python train.py --n_layer=14 --d_model=224 --n_experts=128 --experts_per_token=8 --d_expert=48 --d_shared_expert=64 --activation="swiglu" --moe_layers=[2, 3, 4, 5, 6, 7, 8, 9, 10, 11, 12, 13] --router_score="softmax" --normalize_top_k=true --routed_scale=1.0 --balance_loss=0.012 --balance_bias=false --router_bias=true --shared_expert_gate=true --init_std_router=0.0113 --lr_router=0.0004 --n_head=4 --n_kv_head=1 --head_dim=64 --vocab_size=16384 --norm="rmsnorm" --norm_place="pre" --norm_eps=1e-05 --positions="rope" --rope_base=10000.0 --rope_fraction=1.0 --qk_norm=true --attn_scale=0.125 --tie_embeddings=false --parallel_block=false --init="uniform" --init_std_qkv=0.0361 --init_std_o=0.00638 --init_std_up=0.0361 --init_std_down=0.00341 --optimizer="cautious_adamw" --lr=0.00189 --beta1=0.95 --beta2=0.99 --weight_decay=0.05 --lr_head=0.00671 --warmup_steps=308 --schedule="wsd" --decay_fraction=0.692 --decay_shape="sqrt" --final_lr_fraction=0.0 --batch_tokens=65536 --seq_len=256 --doc_mask=true --train_tokens=482300000 --steps=7360 --dataset="wikipedia_en"
Below are experts of layer 9 (counted from 0) of a mixture-of-experts language model. Rows are named router (the router's row for the expert), down (a neuron's output weights, with its number) and show model dimensions 0-223. Each number is 128 + 24 x the weight over its row's rms, rounded and kept within 0 to 255. Numbers have three digits each.
After each expert's rows: a language model's description of what the expert responds to; "raises" lists some tokens whose logits its average output raises strongly, later layers aside. This comes from a sample of Wikipedia text that the model never trained on.

# expert 19
router:105120167094117144149160117071120165172074153132150109136079162094169154151108130139141106095131103129132085139123144127105124078055129111082071150096126133123112120158095123134138104142095142138134095129152176138141135106092160067157130159120131149146153123115157118139144137138151123111127132116139141167120119126136120135085114149133150105137154085096124135120104110169140137142122121095142128115080161160092113174127140109110179127111144166128146124125101129111120170118098131139120162123108125107095147152157098123124144111134113136097098120108155139120177116145096122082121122105131079127151172134161121158103122152118127124153117111142135118118142087174111135129117
down0:163155112123131123089097149135107108119132151133152135126111098165137108140112156138137170106114148108143137103100119125123124085159120133103109115160124127137073148142176132136131113120112144159126121121132125106166121113118120104109075074158101146107155198116121105126118067139164130114127133104089107101104129148123129096122151116114119149074122106140133133129138125138170184120135129124147140116137066146103146149152138117125118117111149099154116108092083136104162131135102156129140159146154131146130133128135149130085130124046118084089090094162137118115061137154114142101108063147124126100128134148132132109156119121116132161124162108166096128156109161166122111114155
It responds to: Nouns for institutions and state bodies such as University, government, Army, Order, Council, often after the or of.
raises: " of", " in", " for", " (", ",", " with"

# expert 35
router:153142146124103135108120120123145109151122109135110079157108104130135105133151151173149118109132090119153119113112105131094113095144122132107126135165125145135138128139149120128129154128163106112095092107140126096153118109117098149139134123127133178134134169127115185169160117102148110135087145154097166133119141139113168145108170106121165127103131081119130143116122131131162143158128090176144138142106113128128113101171145080091133114121133091164164096106111102137111111149171116146132124122109106133111171160083156084154108088119190097112102121153145126099183160116134112171103137100118156147114109131106150090097064118131106139145162130100111150127164113158124152185151
down0:141110137123127110105134124132113120126125148162136147099128103154099129164146187165088124162124096145128158107112116165143114117130151093106164129100116116128141156186097097165132106134099125087131101105102071161117103137140151081122108116124084121133129142149117114131120178127145117113083132122123121161118149128110138145132156139105141098141135128097208149121128144167113129133092150140159119087156128122175089118116122127177139161151130111143126135132144136156135125142130107102149128129147145176142145117117122189118134157130106124120127123135184101177126098114169062119088105128148134119127125121149103123059106060116139121116115134140160148124119100114133135163161
It responds to: Word pieces inside South Asian, Arabic and Scandinavian names, such as j in Shahjahan or Torbjørn, and Kh, Raj, Sri.
raises: "omp", "op", "og", "od", "ope", "om"

# expert 14
router:146104135126094100098130112123169136115131097145120157174151115127165109093091108141134127138143123095168137083156150089136118125100114132114148185122178163135136129112153121170122165126153130124166104110148076134137129135163110163140126126152126129154144138144107134143125112143146160098121105126150143164091127154102135153118113157123117121085153097113125125088093149147197157139120137134153117185130129151159111115134118119113171155128094137165137128144099084097158136085133117110098112140117160120160121107183139145079084130163152116162166117122120120124112098151109148131139134078106114144105154157148111118113167167162086107127145161160135138143154142132147158140095
down0:160144123123139120118148130175125139116128108108113118127154185141149133152123063120095145135107125124134097112093138131098129146137093151154173118093117113159081201167123068175131139099152132134098122108088150136109142104105153106156158131156127143124119136157140123131118112097099103128137129138118130130197102085097090147137133145130128137143136095138118075140172048115121127126101109160102115097098132141141138142180121123096165130146151120095124104127116114100105144180104096084127121144136137107113112146137134129164118090081134141104109131133127111151138103110110149155099162114104090134116105114137172142144119092088133143133131153137115093161102120128124139122143
It responds to: Coordinate symbols (″N, °N), "age" in birth dates, month names, and slashes in career stats or tables.
raises: " ", ",", " and"

# expert 37
router:077156165090095146121110127149103089120079163155122121128090129106170145106092159140140090086154133130125133112121131159112154095150109114129130157145130100137091146128151121100094172141119115096130074143130146111124127144098126145141129108169159144168156112113156102128154108126129149187136090129119092113156130117127141103067113071088106100111147112133108154159144095181096155140130150131138154135100166135095109107141057112118160143148116132121157127110111121135151131170125133140089102146088120109132178171097152143115106157135120133106116136144117144119082165133134120145110128150096090092150112140140109140128125130102146152125098140107154133136121142161141108107149
down0:093145140112128199145136099103151157141127110083125099111119143127154135105118170121127118102163112121110104120135124141119128147143120095138140109128108117129112097163138109122110121142107116113155091178186138143132101095161126134111134129128114135109122121176160090119144108155118108175182158143124128104102116116099114125155122088155107117118096138107112132122112063128102145115093174131151176130131124136098159187097132166155111111146153088137147126118136173129130173153079153124141115123112135133084145122092133140128140086118126156120194138136125089123105164158134102156096116117104071139132161150115071146173140127095150124142130112110103133102110114147152134113132
It responds to: Mixed nouns and verbs like moved, located, director, unit, son, plus word-middle pieces and digits; no single clear theme.
raises: " to", ".", " of", "ions", ",", " |"

# expert 11
router:147155142126135122128117141121097088120145122064160160145124107110141105092131138095101100097129176148115163084130132098171099138145092131096132082129136098147163116130132131130094163105139132141144081119096163148102153134135160120118099163141129145147166124124118151179171116148177142142127109123130126161107179115113142135114100136107149094144114148114097096134116146141125132168166165136121120145087095149138120141170098168089129155128154163126149152085100118152139156141146152089111101126145144094142118139109108148113149163130145171153113086115103175132129102106109103100104141140136102161094108120097072132125148126103137100143176120133135167140142141159137149142146
down0:129109119162100126140108161135179078182137138127125157169145103140156137120127119140145111106105147098097161133155113165165140107124115138108139069107141126151143123130124157140122091149132148077148093150149130114085121162152104119157144096142136109158159161112141121178157070123154154112151146116102151119105137136119156139130106157150166105144116141113147143162108121103146147151128125145146112135079107128132132088151132134101106174107125107135111128126114111125101168128143188171092113125147116146089111176161110146116119132154148108116160151179128154141155116115125147142166155150095119147083145093167087137091136137129083102127160134105102163156151129113119124154149
It responds to: Opening pieces of proper names, mostly surnames after a first name, such as Mc, Co, Bar, Mac, plus Jr and Inc.
raises: "e", "atory", "es"